python train.py --n_layer=13 --d_model=128 --n_experts=192 --experts_per_token=4 --d_expert=80 --d_shared_expert=0 --activation="tanh_gelu" --moe_layers=[0, 1, 2, 3, 4, 5, 6, 7, 8, 9, 10, 11, 12] --router_score="softmax" --normalize_top_k=true --routed_scale=2.5 --balance_loss=0.000512 --balance_bias=true --router_z_loss=0.001 --router_bias=true --init_std_router=0.0213 --lr_router=0.00155 --n_head=2 --n_kv_head=2 --head_dim=64 --vocab_size=2048 --norm="layernorm" --norm_place="pre" --norm_eps=1e-05 --positions="rope" --rope_base=10000.0 --rope_fraction=0.5 --qk_norm=false --attn_scale=0.125 --tie_embeddings=false --parallel_block=true --init="normal" --init_std_qkv=0.0442 --init_std_o=0.0 --init_std_up=0.0442 --init_std_down=0.0 --optimizer="cautious_adamw" --lr=0.00249 --beta1=0.9 --beta2=0.95 --weight_decay=0.22 --lr_head=0.0105 --grad_clip=1.0 --warmup_steps=487 --schedule="wsd" --decay_fraction=0.402 --decay_shape="linear" --final_lr_fraction=0.0 --batch_tokens=[65536, 131072, 262144] --seq_len=512 --doc_mask=true --train_tokens=610200000 --steps=4515 --dataset="wikipedia_en"
Below are experts of layer 9 (counted from 0) of a mixture-of-experts language model. Rows are named router (the router's row for the expert), down (a neuron's output weights, with its number) and show model dimensions 64-127. Each number is 50 + 12 x the weight over its row's rms, rounded and kept within 0 to 99.
Before each expert's rows: a language model's description of what the expert responds to. This comes from a sample of Wikipedia text that the model never trained on.

# expert 11
Description: Group and kin nouns
router:52 59 35 49 44 68 62 42 46 31 40 34 56 61 30 58 25 72 62 49 54 40 42 43 50 51 50 29 48 45 68 41 50 46 40 73 53 52 52 63 75 51 30 51 61 38 65 54 48 27 50 38 66 52 81 63 70 46 66 59 64 43 50 32
down0:68 58 51 18 47 45 54 45 52 43 64 61 52 53 57 49 50 82 49 44 55 63 48 50 47 53 22 43 55 42 60 36 47 55 59 80 47 63 82 58 47 49 45 56 64 72 66 45 64 61 46 33 38 49 64 61 51 56 29 32 45 49 37 64
down1:82 57 49 24 45 44 65 56 58 61 47 46 57 44 44 16 43 47 32 34 42 64 42 47 34 58 43 50 71 65 42 58 60 51 49 49 54 28 63 32 49 55 55 61 59 36 43 59 79 33 46 63 45 26 61 58 45 55 63 55 59 58 31 63
down2:62 61 43 53 38 60 41 37 72 61 44 20 63 45 44 59 68 33 41 41 28 63 43 57 44 72 46 43 74 65 47 30 72 41 34 38 38 34 52 55 60 53 67 40 55 33 41 36 37 48 43 45 61 42 56 47 66 55 56 33 45 69 55 45
down3:61 42 72 62 40 53 44 62 37 48 49 43 36 50 85 53 50 41 47 38 41 63 49 49 54 54 50 48 34 72 53 63 37 28 28 26 48 52 38 64 71 59 46 59 54 39 22 45 44 36 44 31 39 45 39 38 44 56 57 46 44 39 48 56
down4:54 41 60 54 50 53 42 55 71 63 57 48 51 42 68 25 36 40 64 61 47 60 62 52 57 61 29 38 60 42 32 59 52 46 46 41 36 61 63 54 64 72 65 48 59 45 56 52 28 44 59 62 57 55 40 55 44 40 56 53 27 53 71 59
down5:40 56 54 44 55 55 50 53 30 54 37 50 61 46 52 46 42 41 42 80 54 42 63 63 65 43 49 35 61 67 40 36 60 70 43 55 39 40 46 64 57 63 57 46 46 32 53 29 44 23 44 45 75 50 41 40 51 55 53 68 73 72 45 43
down6:49 71 48 34 46 60 58 46 73 33 31 54 22 59 30 49 32 39 28 51 56 67 44 47 43 57 33 33 62 69 52 56 63 36 57 65 47 40 46 50 52 60 33 60 52 62 52 61 55 55 50 25 56 55 69 47 34 57 60 34 56 40 33 44
down7:76 44 60 35 60 56 47 44 39 31 57 51 70 53 48 58 77 49 26 55 43 62 47 43 60 36 42 56 31 48 45 64 56 62 54 70 55 65 38 47 27 41 46 62 58 39 33 34 53 75 42 62 49 42 46 48 53 78 50 59 44 55 45 52
down8:43 49 48 47 47 39 43 45 69 52 53 46 26 34 48 49 38 13 38 55 72 48 43 41 40 57 48 39 54 52 59 50 48 61 55 56 45 58 51 42 50 48 38 55 34 68 17 52 71 39 47 53 32 55 46 44 59 59 55 68 69 43 40 47
down9:48 31 52 46 49 34 37 28 60 51 61 64 49 53 61 47 46 38 61 57 53 49 31 62 36 56 69 55 67 55 53 50 63 63 84 45 28 47 20 35 63 39 42 56 38 51 42 49 50 43 32 65 44 54 52 61 61 79 50 59 55 55 39 54
down10:33 73 34 42 44 60 48 41 60 47 66 57 60 52 41 54 61 56 54 25 32 48 52 41 49 32 53 43 53 33 62 48 56 37 51 34 52 51 54 59 60 59 50 43 62 56 44 70 43 40 41 47 37 53 51 42 43 49 52 48 62 63 64 49
down11:78 53 58 19 44 51 43 60 46 51 34 73 61 60 43 37 57 42 36 48 43 63 40 65 43 22 59 67 57 54 47 62 56 48 58 59 39 61 61 49 54 46 48 26 47 70 46 52 57 41 51 46 61 58 42 40 36 51 45 50 45 77 35 60
down12:39 45 56 40 58 66 56 62 57 56 60 55 56 51 37 57 55 40 59 54 59 32 53 41 37 49 40 49 36 40 56 55 54 78 48 51 43 58 67 49 42 82 43 62 60 37 45 47 68 92 47 41 43 65 66 53 34 45 35 45 59 41 65 43
down13:59 29 47 54 54 39 34 51 47 44 35 38 57 53 49 53 41 49 52 46 53 41 53 45 55 51 45 23 49 47 41 43 46 55 56 46 37 48 48 47 51 76 34 48 42 37 34 52 55 53 65 30 42 62 30 46 77 72 43 67 74 37 53 31
down14:61 63 43 58 69 50 41 46 73 45 81 67 38 60 55 69 40 55 41 55 64 54 24 52 60 59 67 26 41 36 34 29 53 61 70 36 52 34 53 41 34 50 47 37 40 49 56 53 45 51 58 47 60 74 45 48 70 48 42 59 65 49 34 34
down15:54 58 15 54 58 57 65 47 38 54 59 79 72 47 42 33 52 54 46 46 35 59 57 53 47 25 28 47 54 46 38 57 47 43 42 40 39 58 74 44 46 51 52 34 58 30 68 59 64 60 70 52 58 55 55 44 43 33 63 56 58 82 54 65
down16:57 57 47 54 42 39 44 59 73 43 54 38 43 55 48 52 64 67 50 69 43 43 60 58 45 51 45 73 34 35 59 49 58 58 58 58 52 31 35 49 79 47 51 56 51 46 57 38 18 47 45 56 60 66 64 59 53 37 35 57 43 44 72 29
down17:34 28 62 44 53 50 54 56 37 28 46 42 62 66 49 60 26 53 66 61 46 38 41 33 48 64 65 52 42 68 77 49 31 51 62 43 43 63 52 40 45 62 40 51 53 40 42 43 45 30 31 57 51 62 60 54 29 56 57 67 50 36 39 43
down18:62 46 55 50 42 64 38 60 27 60 41 45 41 38 50 46 37 36 42 39 49 69 52 57 47 53 61 47 43 56 49 59 67 47 55 48 40 38 41 46 69 62 58 56 54 66 51 37 38 81 46 38 52 47 39 56 71 52 56 67 82 53 56 53
down19:43 43 55 55 51 54 53 42 35 36 77 30 61 74 44 61 34 53 48 32 65 55 65 59 50 56 50 44 52 44 81 40 41 48 75 69 43 37 41 67 43 27 33 59 46 32 48 56 50 41 63 58 68 37 41 53 63 55 58 45 52 57 49 27
down20:38 67 18 48 36 63 64 40 53 56 44 45 56 59 35 52 57 53 45 51 31 55 36 62 64 26 45 40 73 39 71 42 66 44 48 63 51 57 60 53 52 32 49 39 61 48 58 60 60 26 59 34 49 47 49 57 37 68 56 62 46 66 61 63
down21:38 69 57 48 49 58 53 64 50 52 61 51 74 44 42 38 35 55 54 59 48 39 61 63 56 59 49 34 50 43 26 40 68 74 56 54 55 40 62 50 60 45 63 39 44 53 52 64 49 39 59 43 68 49 43 36 62 43 55 48 58 54 50 43
down22:55 53 44 61 44 36 48 32 42 47 58 35 58 62 33 37 31 39 53 27 51 31 66 49 41 32 62 48 46 71 33 66 42 52 54 46 65 56 38 53 35 61 39 43 54 57 35 56 67 25 54 59 50 48 65 63 66 55 33 60 34 60 62 49
down23:60 52 65 44 45 43 55 65 47 43 51 61 61 79 58 48 42 48 50 38 58 29 78 59 45 56 45 51 44 61 36 34 48 63 56 52 47 30 51 42 44 40 68 38 29 52 38 51 29 35 37 56 50 68 48 50 57 46 32 57 51 56 45 26
down24:69 52 61 41 68 32 40 72 49 36 58 51 76 57 59 49 63 55 35 70 53 43 62 68 49 48 60 59 46 30 34 58 40 42 50 64 39 52 53 47 49 33 37 53 50 66 33 50 73 24 50 26 74 44 39 50 65 50 39 56 34 68 37 56

# expert 62
Description: Subject pronouns and verbs
router:50 63 37 62 42 61 54 39 41 47 43 50 55 60 45 60 45 67 63 38 53 43 34 48 70 31 51 22 47 32 71 30 60 39 27 57 43 51 68 73 57 52 41 35 46 35 46 56 60 25 57 27 41 55 51 59 54 60 62 64 65 64 43 47
down0:60 44 36 44 43 55 37 42 45 41 43 48 55 33 45 48 53 65 74 49 46 71 56 37 53 44 55 62 46 56 63 51 45 67 25 62 36 54 30 53 16 45 66 40 81 50 47 40 53 38 64 41 56 26 46 56 48 55 49 79 51 49 45 53
down1:58 63 33 61 35 29 40 40 59 29 36 48 71 68 71 37 55 38 49 55 43 54 39 49 46 57 51 59 62 53 53 64 35 53 55 34 49 71 48 41 39 46 53 67 43 44 36 38 43 64 62 35 62 56 27 45 24 53 64 57 41 32 48 52
down2:29 28 59 54 40 48 50 52 56 53 62 49 44 61 34 70 60 38 52 60 44 56 52 52 51 50 47 61 68 53 54 50 62 52 78 61 51 38 62 42 63 64 65 39 43 50 66 53 17 30 56 70 45 52 48 44 44 54 41 44 40 50 69 68
down3:47 42 76 46 36 34 53 47 52 46 51 46 60 31 55 35 51 37 64 61 47 52 74 29 56 34 33 50 35 66 62 47 58 56 52 53 52 39 31 67 64 62 56 28 26 40 43 62 56 47 36 32 67 50 61 27 53 60 75 39 56 50 51 50
down4:41 55 55 78 38 52 41 65 65 50 32 53 54 45 53 64 41 46 24 64 51 48 58 53 45 47 49 43 52 47 65 70 45 56 49 15 39 55 75 49 68 63 45 44 63 55 52 55 33 35 48 31 21 55 51 38 52 57 44 48 53 54 27 47
down5:49 38 54 69 47 34 34 63 48 51 53 45 40 55 73 66 55 50 46 53 58 50 53 35 58 32 53 26 46 48 78 77 43 36 46 41 41 64 57 48 50 38 68 74 46 33 30 56 52 11 54 60 46 54 56 68 41 50 63 47 40 51 47 44
down6:47 41 48 62 55 41 29 66 48 54 30 33 42 60 39 66 56 58 23 54 70 53 64 64 42 42 67 50 64 50 56 55 45 45 52 59 39 36 68 78 56 67 62 60 26 32 49 56 61 41 51 37 65 55 57 50 49 51 43 59 33 36 45 32
down7:39 44 45 58 46 49 39 33 60 64 59 92 48 52 53 45 32 59 47 57 29 09 55 48 34 42 39 30 46 44 38 36 53 62 44 41 64 36 75 50 54 46 71 46 50 64 53 75 53 54 54 58 54 49 60 43 41 53 47 43 29 50 42 52
down8:36 53 39 42 49 61 54 57 54 67 68 64 28 34 63 49 38 53 44 48 70 49 55 60 37 38 42 43 64 52 47 45 75 39 49 60 43 61 59 45 34 51 37 66 71 40 42 67 29 46 48 68 63 72 42 51 30 63 49 28 64 51 45 47
down9:61 60 59 40 71 64 59 55 27 55 33 55 56 42 47 62 54 48 60 44 48 53 28 47 46 48 33 57 50 70 41 35 57 32 68 65 57 58 41 50 34 41 44 40 53 46 42 43 49 30 43 37 56 62 47 70 51 43 33 67 48 53 32 66
down10:52 51 53 53 41 52 57 47 52 48 51 29 53 35 49 58 50 21 53 49 36 41 37 67 42 37 45 56 54 42 41 45 45 41 67 67 44 43 34 67 37 34 50 41 40 43 61 56 70 40 48 51 63 38 55 41 61 51 56 62 55 45 58 50
down11:47 46 52 34 59 43 40 60 56 40 69 50 56 37 70 60 69 42 68 45 28 13 56 52 59 59 53 34 52 14 55 50 32 61 55 56 68 53 40 50 68 48 53 54 43 39 68 43 58 38 54 58 50 30 46 73 38 74 53 77 51 47 51 43
down12:47 52 27 45 38 54 40 53 48 30 36 40 38 56 41 63 25 57 75 53 63 45 47 44 48 43 41 55 55 59 60 57 42 40 48 49 48 62 52 66 49 65 56 38 59 56 72 45 56 58 39 39 74 39 52 29 43 31 52 55 45 56 49 44
down13:30 35 47 57 42 70 33 50 51 42 70 61 39 58 65 60 53 54 52 49 36 62 58 54 62 66 34 52 43 63 65 34 47 62 57 61 51 51 56 41 75 56 58 47 31 48 47 49 48 18 44 47 34 48 48 42 68 41 50 55 39 41 53 57
down14:56 41 36 70 64 61 52 73 59 54 40 45 67 20 41 47 28 37 40 64 49 57 25 40 43 61 27 47 46 59 44 28 49 47 67 48 37 38 45 36 74 41 72 45 49 38 35 58 58 56 65 61 49 45 54 52 21 61 78 45 71 46 51 58
down15:39 49 49 59 50 35 53 28 60 56 35 67 54 39 43 38 42 66 32 40 42 39 48 37 55 28 65 58 37 65 52 65 35 27 57 44 38 44 54 55 54 48 57 40 47 57 38 67 28 41 63 38 49 47 48 53 15 19 59 45 39 35 36 56
down16:53 68 52 59 36 41 34 60 56 66 31 36 49 73 47 49 43 64 66 46 65 72 38 58 39 38 34 62 60 63 48 59 53 74 57 26 34 46 74 43 39 57 51 47 53 59 69 69 61 66 64 45 58 33 75 27 60 49 47 43 45 38 30 52
down17:56 60 37 55 51 59 33 31 59 55 44 46 57 52 43 63 54 59 40 44 47 50 32 54 55 37 45 39 71 60 52 58 40 40 35 37 66 48 43 57 70 68 56 45 42 40 44 56 52 58 83 45 40 51 58 58 57 42 33 41 50 42 56 42
down18:18 55 57 41 35 36 57 57 47 31 47 49 55 57 54 32 58 54 43 45 59 58 38 52 58 64 65 40 56 49 46 23 54 52 70 57 40 48 46 46 63 50 46 55 72 46 63 22 28 37 46 52 43 52 78 44 46 60 57 57 43 26 54 29
down19:46 48 41 47 48 40 50 47 47 45 40 65 45 65 66 48 57 81 65 58 51 82 46 58 49 79 61 55 60 55 50 41 49 37 69 55 46 56 56 53 55 93 42 31 75 54 50 33 35 57 41 68 26 46 34 60 59 67 47 46 33 55 56 55
down20:69 54 44 35 53 52 40 60 44 56 51 44 49 42 43 44 60 54 72 44 56 53 63 50 45 48 45 51 62 33 49 55 22 74 61 44 70 61 64 26 53 57 39 32 54 65 67 58 53 49 35 50 52 41 41 61 75 51 52 51 57 35 72 57
down21:42 37 63 54 57 59 58 46 43 55 64 64 37 68 66 52 54 53 50 42 41 49 53 53 58 57 27 55 56 52 64 51 53 50 55 50 55 50 57 41 47 43 52 50 51 62 56 51 57 33 35 51 33 60 29 52 36 44 66 55 44 39 50 56
down22:67 67 43 35 38 49 36 70 45 45 55 58 70 45 47 47 56 78 61 39 32 26 54 48 43 53 35 53 33 54 37 28 43 69 52 54 68 33 40 52 55 66 52 49 52 51 72 60 51 47 47 65 61 37 47 64 59 57 37 56 61 48 53 32
down23:43 33 58 52 48 44 40 82 63 44 51 45 38 44 31 64 61 58 28 56 51 45 53 67 44 55 52 31 49 51 30 47 33 67 53 52 49 58 66 45 35 43 48 64 50 40 41 56 54 46 21 55 70 58 38 44 68 19 59 60 59 55 30 49
down24:52 24 44 33 45 39 50 40 42 64 74 56 54 52 40 37 47 53 13 29 61 56 69 53 49 26 47 49 59 39 60 40 42 65 25 49 59 58 50 58 35 67 22 56 58 52 52 24 65 57 55 57 51 59 62 48 60 43 46 53 60 68 56 42

# expert 2
Description: Ordinals, list dashes, table rows
router:59 58 20 58 38 71 64 47 33 49 32 42 50 69 48 50 34 58 47 46 44 53 44 47 57 39 57 39 33 58 63 44 56 39 51 51 55 54 66 70 35 45 51 49 55 56 55 62 64 29 57 38 63 54 42 52 50 59 74 48 62 59 59 39
down0:46 53 64 26 59 36 39 27 52 53 65 39 54 33 45 65 37 58 62 58 42 49 67 32 62 83 42 54 71 54 34 40 54 53 56 59 36 23 53 62 59 65 57 51 25 56 67 53 35 48 63 32 38 50 29 62 44 53 45 39 68 38 59 59
down1:60 50 37 56 34 43 45 62 77 51 40 61 47 45 66 30 42 34 59 53 36 37 44 58 45 58 63 69 45 55 88 29 57 50 40 52 64 55 58 32 41 46 31 39 29 34 54 51 30 51 51 39 48 40 46 50 57 37 50 52 60 72 40 41
down2:38 43 33 39 42 47 21 59 66 30 68 53 54 71 40 43 68 42 50 64 46 27 32 49 59 53 49 55 41 43 45 57 47 62 33 32 66 50 37 44 71 28 57 68 26 50 47 40 57 68 42 51 70 50 60 44 38 40 54 50 50 44 52 43
down3:57 35 16 62 59 37 35 71 41 43 52 37 46 60 58 51 45 42 36 59 59 66 43 70 58 42 51 69 45 41 47 30 66 65 55 27 46 44 64 55 67 36 41 32 32 39 53 45 61 69 47 59 59 43 35 51 46 31 41 38 46 43 47 39
down4:53 59 58 58 25 32 31 57 56 63 42 66 42 64 47 43 65 61 63 38 59 51 61 33 46 54 37 51 43 63 53 38 35 52 40 63 53 62 60 62 54 39 61 41 41 57 63 51 33 41 33 42 27 49 57 29 48 59 36 60 54 55 47 53
down5:65 56 48 57 37 54 36 43 46 61 51 49 49 49 58 50 22 78 61 59 60 62 38 49 40 58 45 48 67 51 62 45 31 38 58 74 38 18 39 54 50 62 46 93 31 48 36 41 44 42 54 38 55 57 54 32 46 40 56 45 77 54 49 63
down6:56 55 52 46 49 46 58 40 52 46 69 31 48 58 45 57 23 49 58 77 41 58 53 65 53 49 51 71 59 55 70 54 41 49 37 64 39 31 42 53 57 52 61 48 52 47 41 34 29 56 46 40 51 54 43 58 75 48 57 52 47 49 46 78
down7:72 63 55 57 66 56 45 43 37 44 29 57 55 65 62 39 78 52 57 40 51 60 35 57 64 52 65 45 49 40 63 63 39 38 58 60 54 46 54 72 44 64 52 60 48 35 56 41 48 50 43 38 65 65 59 24 29 39 46 28 53 52 58 70
down8:48 45 18 69 63 46 41 42 46 45 52 34 43 62 59 65 66 43 45 50 52 58 47 61 50 55 63 47 74 64 58 40 49 63 38 49 69 55 60 52 58 33 53 57 50 40 57 42 34 56 52 60 56 51 47 41 58 57 38 55 63 45 69 62
down9:58 52 41 38 58 46 46 47 57 39 23 47 46 41 47 81 48 51 45 50 57 49 70 41 59 48 28 55 44 57 51 58 35 48 56 48 43 49 28 55 30 47 50 53 60 52 64 50 43 43 34 44 36 56 48 48 34 28 67 33 50 59 49 70
down10:38 58 61 65 17 47 42 60 68 47 68 45 38 58 58 50 43 58 48 57 53 57 61 53 31 60 58 33 48 34 59 44 52 58 49 65 50 49 42 53 54 36 69 72 62 77 29 45 38 37 33 68 63 60 32 47 75 51 25 48 37 22 46 49
down11:27 62 15 38 46 48 46 77 69 53 54 43 44 42 44 63 45 55 51 58 44 46 43 55 48 45 41 55 46 38 40 47 35 40 52 52 44 69 74 36 68 31 41 61 54 79 43 54 28 56 42 40 49 59 60 44 44 46 64 41 50 59 62 49
down12:31 45 45 42 54 44 46 65 54 46 54 57 57 43 62 47 40 43 29 54 73 51 43 45 45 53 45 56 35 35 36 38 45 40 51 53 44 68 48 44 43 71 36 69 37 40 55 33 51 69 47 55 59 66 55 69 61 40 35 41 31 51 28 53
down13:56 49 53 59 48 46 54 56 60 51 31 42 35 51 50 54 49 60 37 54 69 50 48 56 68 48 18 49 54 44 45 55 35 49 60 66 62 78 36 63 73 19 49 49 63 65 56 17 54 29 31 62 47 65 47 44 35 32 51 63 57 47 64 48
down14:46 49 67 42 41 36 29 66 70 22 36 43 59 29 45 57 36 49 66 39 66 36 40 63 51 59 48 57 47 59 55 49 51 48 59 54 64 51 31 65 57 50 67 48 54 63 58 52 42 29 47 57 65 52 63 53 46 57 33 56 67 48 55 46
down15:45 51 47 51 39 71 48 70 53 43 50 09 53 58 53 31 49 50 43 45 55 66 60 46 42 52 47 45 37 74 60 48 56 53 55 54 53 46 31 42 51 23 53 58 45 46 50 35 62 75 21 65 40 62 31 51 36 42 57 43 47 67 56 53
down16:65 55 38 75 57 47 47 42 31 34 43 43 49 54 58 53 46 42 52 43 54 68 61 32 55 41 51 49 66 48 57 55 57 47 60 40 18 52 52 44 61 44 44 46 56 43 56 66 36 42 47 54 47 34 66 79 28 52 55 57 52 45 67 56
down17:55 47 65 50 34 74 37 40 65 53 73 15 47 67 54 45 46 57 43 40 37 48 28 57 46 20 52 44 53 52 53 65 57 47 46 21 30 54 36 50 51 44 52 40 41 58 56 43 51 50 61 32 55 50 72 74 45 70 57 57 48 65 64 52
down18:51 35 34 36 51 68 52 65 63 63 48 56 67 49 47 55 45 37 54 54 27 50 46 49 51 60 52 60 31 51 42 48 40 54 55 38 23 34 64 60 52 56 76 73 40 53 57 48 63 47 44 71 44 69 54 29 46 39 62 34 63 62 58 39
down19:47 50 64 46 61 41 69 72 72 38 66 56 46 32 63 77 16 52 61 34 50 37 62 60 47 63 43 64 66 56 47 49 47 68 39 44 43 47 46 50 41 49 58 70 32 42 42 38 35 59 51 64 34 43 68 57 31 29 52 34 46 39 43 50
down20:60 50 47 39 56 66 46 31 44 73 62 60 40 53 37 50 64 46 44 66 39 58 48 41 34 56 53 64 42 78 38 48 39 60 67 58 08 61 58 52 47 63 52 43 56 47 30 68 38 29 23 26 43 68 68 52 53 38 56 52 56 48 49 56
down21:46 42 48 48 71 53 69 52 54 43 24 33 39 67 52 34 53 51 53 43 45 47 56 45 60 43 68 59 57 52 41 47 78 40 59 42 33 35 53 38 39 68 58 52 49 48 41 61 35 89 49 62 42 35 56 42 56 43 49 32 49 31 51 49
down22:55 60 33 54 35 43 49 40 35 59 70 37 48 54 48 56 42 43 58 54 57 61 62 56 41 57 55 64 36 66 56 62 48 46 50 65 74 25 61 59 73 52 58 37 57 50 72 39 60 50 45 58 60 44 54 66 59 63 53 40 43 50 14 63
down23:66 62 29 64 53 58 66 67 63 41 37 40 51 56 57 54 45 50 53 39 71 51 44 30 61 48 37 56 50 46 54 57 56 45 25 57 56 38 38 36 49 36 61 42 40 52 37 50 45 58 53 73 26 66 41 59 47 67 33 29 33 44 62 35
down24:45 39 60 30 61 48 50 46 53 46 36 36 67 54 59 63 43 47 28 74 69 44 42 29 38 54 52 80 37 53 35 22 59 47 46 62 39 70 40 76 41 69 43 38 46 28 31 30 53 52 28 47 78 53 36 59 61 47 51 33 53 48 45 61

# expert 24
Description: Mid-word ap/ip syllables
router:67 54 36 53 45 73 53 55 35 45 42 51 56 56 27 43 60 59 44 39 26 31 41 49 52 50 49 25 40 43 67 30 67 59 32 78 56 68 51 53 52 47 45 38 66 50 77 58 67 35 67 48 69 40 49 60 55 46 59 76 65 65 47 41
down0:44 50 64 54 62 71 34 70 49 39 35 61 45 58 87 48 45 28 50 47 26 44 60 49 61 56 42 58 41 49 53 36 60 52 66 35 54 29 50 52 48 40 47 47 51 59 52 27 46 53 65 43 61 54 49 48 57 58 46 41 52 44 44 54
down1:46 29 46 67 60 53 54 62 50 54 45 69 47 39 63 49 58 41 41 55 71 35 58 21 54 56 42 60 57 76 72 43 63 52 73 47 50 55 66 58 49 72 57 50 55 66 27 58 43 31 48 52 37 28 57 47 71 60 52 55 45 46 53 46
down2:58 46 70 47 37 56 43 36 59 63 33 38 41 36 67 34 45 45 60 41 72 59 49 38 45 51 49 35 51 75 37 43 54 75 63 49 31 54 32 51 60 51 42 68 62 44 64 52 56 56 68 44 37 78 40 40 57 49 54 55 56 84 42 42
down3:33 58 40 49 41 44 54 53 60 52 31 44 28 60 47 76 65 48 62 60 42 58 55 56 50 59 30 61 45 67 60 38 44 59 54 61 64 48 28 52 63 42 59 48 44 59 40 44 43 29 45 40 30 26 46 39 45 63 53 66 32 48 57 46
down4:71 40 63 55 46 57 34 59 40 43 39 45 54 51 63 31 63 52 48 53 60 50 48 29 35 69 54 47 39 56 54 50 45 51 50 30 57 49 45 39 50 69 61 45 44 58 33 57 56 39 47 20 41 55 74 58 50 55 43 51 18 45 38 38
down5:39 67 63 54 62 48 34 59 75 40 62 49 35 38 67 43 46 36 37 44 39 38 48 38 39 43 36 62 27 57 53 61 44 43 52 62 50 54 61 61 50 55 54 66 53 45 36 49 38 32 53 64 55 45 68 44 58 41 41 35 73 43 51 31
down6:52 68 51 56 54 34 65 45 38 48 38 28 38 56 65 22 42 33 26 48 60 60 57 64 62 39 60 47 48 56 36 74 61 53 44 50 47 30 49 61 76 49 40 43 54 52 59 34 40 50 20 62 53 58 65 60 39 37 30 37 43 35 51 66
down7:50 63 46 34 61 53 50 21 62 54 51 33 64 44 52 44 50 44 47 44 30 46 43 74 54 50 56 65 51 53 56 30 49 48 59 29 51 42 38 41 45 48 45 53 55 50 58 53 52 48 44 75 75 80 79 44 46 69 38 49 65 54 47 59
down8:48 58 37 45 71 52 59 61 50 32 60 47 41 55 72 40 50 70 59 54 63 38 44 46 44 58 59 49 40 70 69 47 45 66 52 57 68 34 53 63 69 53 37 62 72 40 53 47 30 52 57 41 56 57 54 52 37 16 48 35 45 51 56 44
down9:62 55 43 60 75 27 63 60 48 59 43 81 37 44 52 50 68 44 54 53 55 52 42 32 48 40 56 54 46 40 50 39 34 57 65 64 47 51 69 40 52 28 29 73 68 56 72 34 49 54 54 50 45 37 45 60 61 46 50 59 59 54 40 60
down10:60 66 43 48 72 60 41 51 67 57 43 30 63 54 52 27 51 64 08 53 43 49 58 45 46 49 71 42 72 58 70 51 42 42 38 62 48 41 33 46 59 23 63 60 68 47 57 41 43 46 87 67 50 55 44 54 33 35 36 53 55 65 63 58
down11:46 49 39 41 46 62 53 91 46 43 48 37 47 55 52 54 54 24 61 71 52 58 63 53 44 62 30 58 63 56 64 39 43 58 71 66 36 60 56 37 48 32 32 65 43 29 36 33 39 77 36 56 50 53 57 57 47 48 49 52 31 34 27 55
down12:53 53 61 48 58 48 71 46 46 46 58 59 62 36 58 45 33 42 43 52 45 62 40 51 46 53 39 60 44 42 78 51 44 43 40 47 60 26 50 53 61 50 47 35 85 50 51 52 56 41 33 57 68 49 53 43 65 49 56 44 34 49 45 47
down13:37 46 39 56 59 39 37 49 46 49 67 53 45 49 59 30 54 34 46 56 47 64 39 38 46 51 49 53 36 61 42 49 41 73 44 54 43 77 49 55 46 07 65 51 67 66 67 41 41 31 49 52 39 47 59 50 55 67 33 48 38 49 38 62
down14:63 39 53 54 42 44 48 45 65 61 60 40 54 30 49 40 37 37 55 59 76 59 40 46 59 42 59 44 50 53 50 36 29 64 64 28 38 41 76 35 51 49 46 46 58 53 59 52 59 55 50 45 71 45 17 37 59 54 56 69 55 54 37 45
down15:49 43 36 38 71 59 56 32 48 48 45 50 50 44 44 52 58 69 64 41 88 53 59 37 60 57 44 62 64 53 54 28 52 45 57 43 47 54 36 71 70 44 43 55 35 41 62 42 32 56 32 46 57 44 59 55 18 64 59 47 32 41 60 40
down16:58 55 54 53 48 31 37 77 65 70 49 44 47 41 61 32 38 39 49 56 46 33 48 34 44 55 51 65 54 36 85 26 31 36 50 67 66 46 56 37 54 38 61 48 63 53 69 31 43 59 49 37 48 55 47 57 45 55 53 53 56 60 64 56
down17:39 60 21 41 58 39 81 64 55 79 60 57 44 55 62 62 43 66 39 60 47 80 36 42 36 48 33 51 54 47 47 39 53 29 44 49 61 27 64 49 43 32 47 33 52 57 46 60 50 40 32 54 57 57 45 48 41 66 31 35 53 54 59 61
down18:45 49 67 68 54 59 43 61 51 56 59 78 75 35 56 42 50 44 51 42 44 65 44 51 66 46 54 51 43 52 53 49 45 59 65 48 50 38 60 63 46 44 51 64 52 36 42 29 61 38 48 34 30 27 47 53 63 48 42 61 38 26 33 53
down19:59 30 75 44 62 55 39 52 45 54 61 70 52 65 60 33 55 47 43 45 43 67 55 38 42 54 64 36 44 51 43 59 62 64 36 43 50 60 46 63 57 37 60 59 73 51 51 61 53 56 49 59 54 34 40 53 44 40 54 45 67 50 44 50
down20:46 67 41 51 48 57 31 73 53 66 58 37 68 54 50 60 51 51 81 35 40 58 51 32 31 61 44 45 52 57 47 57 26 63 46 53 68 28 51 50 66 54 53 59 40 44 69 44 40 55 41 51 21 58 64 35 41 36 49 41 59 49 41 54
down21:52 45 63 25 42 46 44 38 42 56 56 52 53 66 62 26 42 39 44 53 69 43 50 54 68 65 62 59 53 64 35 41 58 46 47 57 50 52 54 76 69 67 41 33 60 44 38 52 26 60 34 43 47 45 66 56 48 40 60 35 46 54 83 39
down22:47 59 55 51 51 45 43 40 47 57 51 30 73 41 49 52 55 47 48 52 53 34 55 66 34 83 59 68 36 62 66 60 35 48 57 15 53 57 76 59 38 78 41 74 41 62 61 48 55 55 51 48 59 59 67 43 55 48 59 38 47 44 45 50
down23:40 75 38 65 48 53 40 55 41 36 55 65 53 28 51 62 47 41 32 51 50 60 47 43 42 42 33 31 56 66 58 44 60 49 43 53 48 49 58 37 40 48 39 44 68 46 39 23 39 52 51 45 32 30 42 36 44 64 43 49 53 49 50 63
down24:52 48 37 65 42 55 39 33 47 36 51 27 58 46 45 56 56 68 67 57 25 44 54 80 48 52 40 35 47 63 61 49 45 60 64 39 29 30 47 39 48 45 56 50 54 72 38 66 49 30 67 74 38 40 70 41 58 71 37 29 62 44 45 57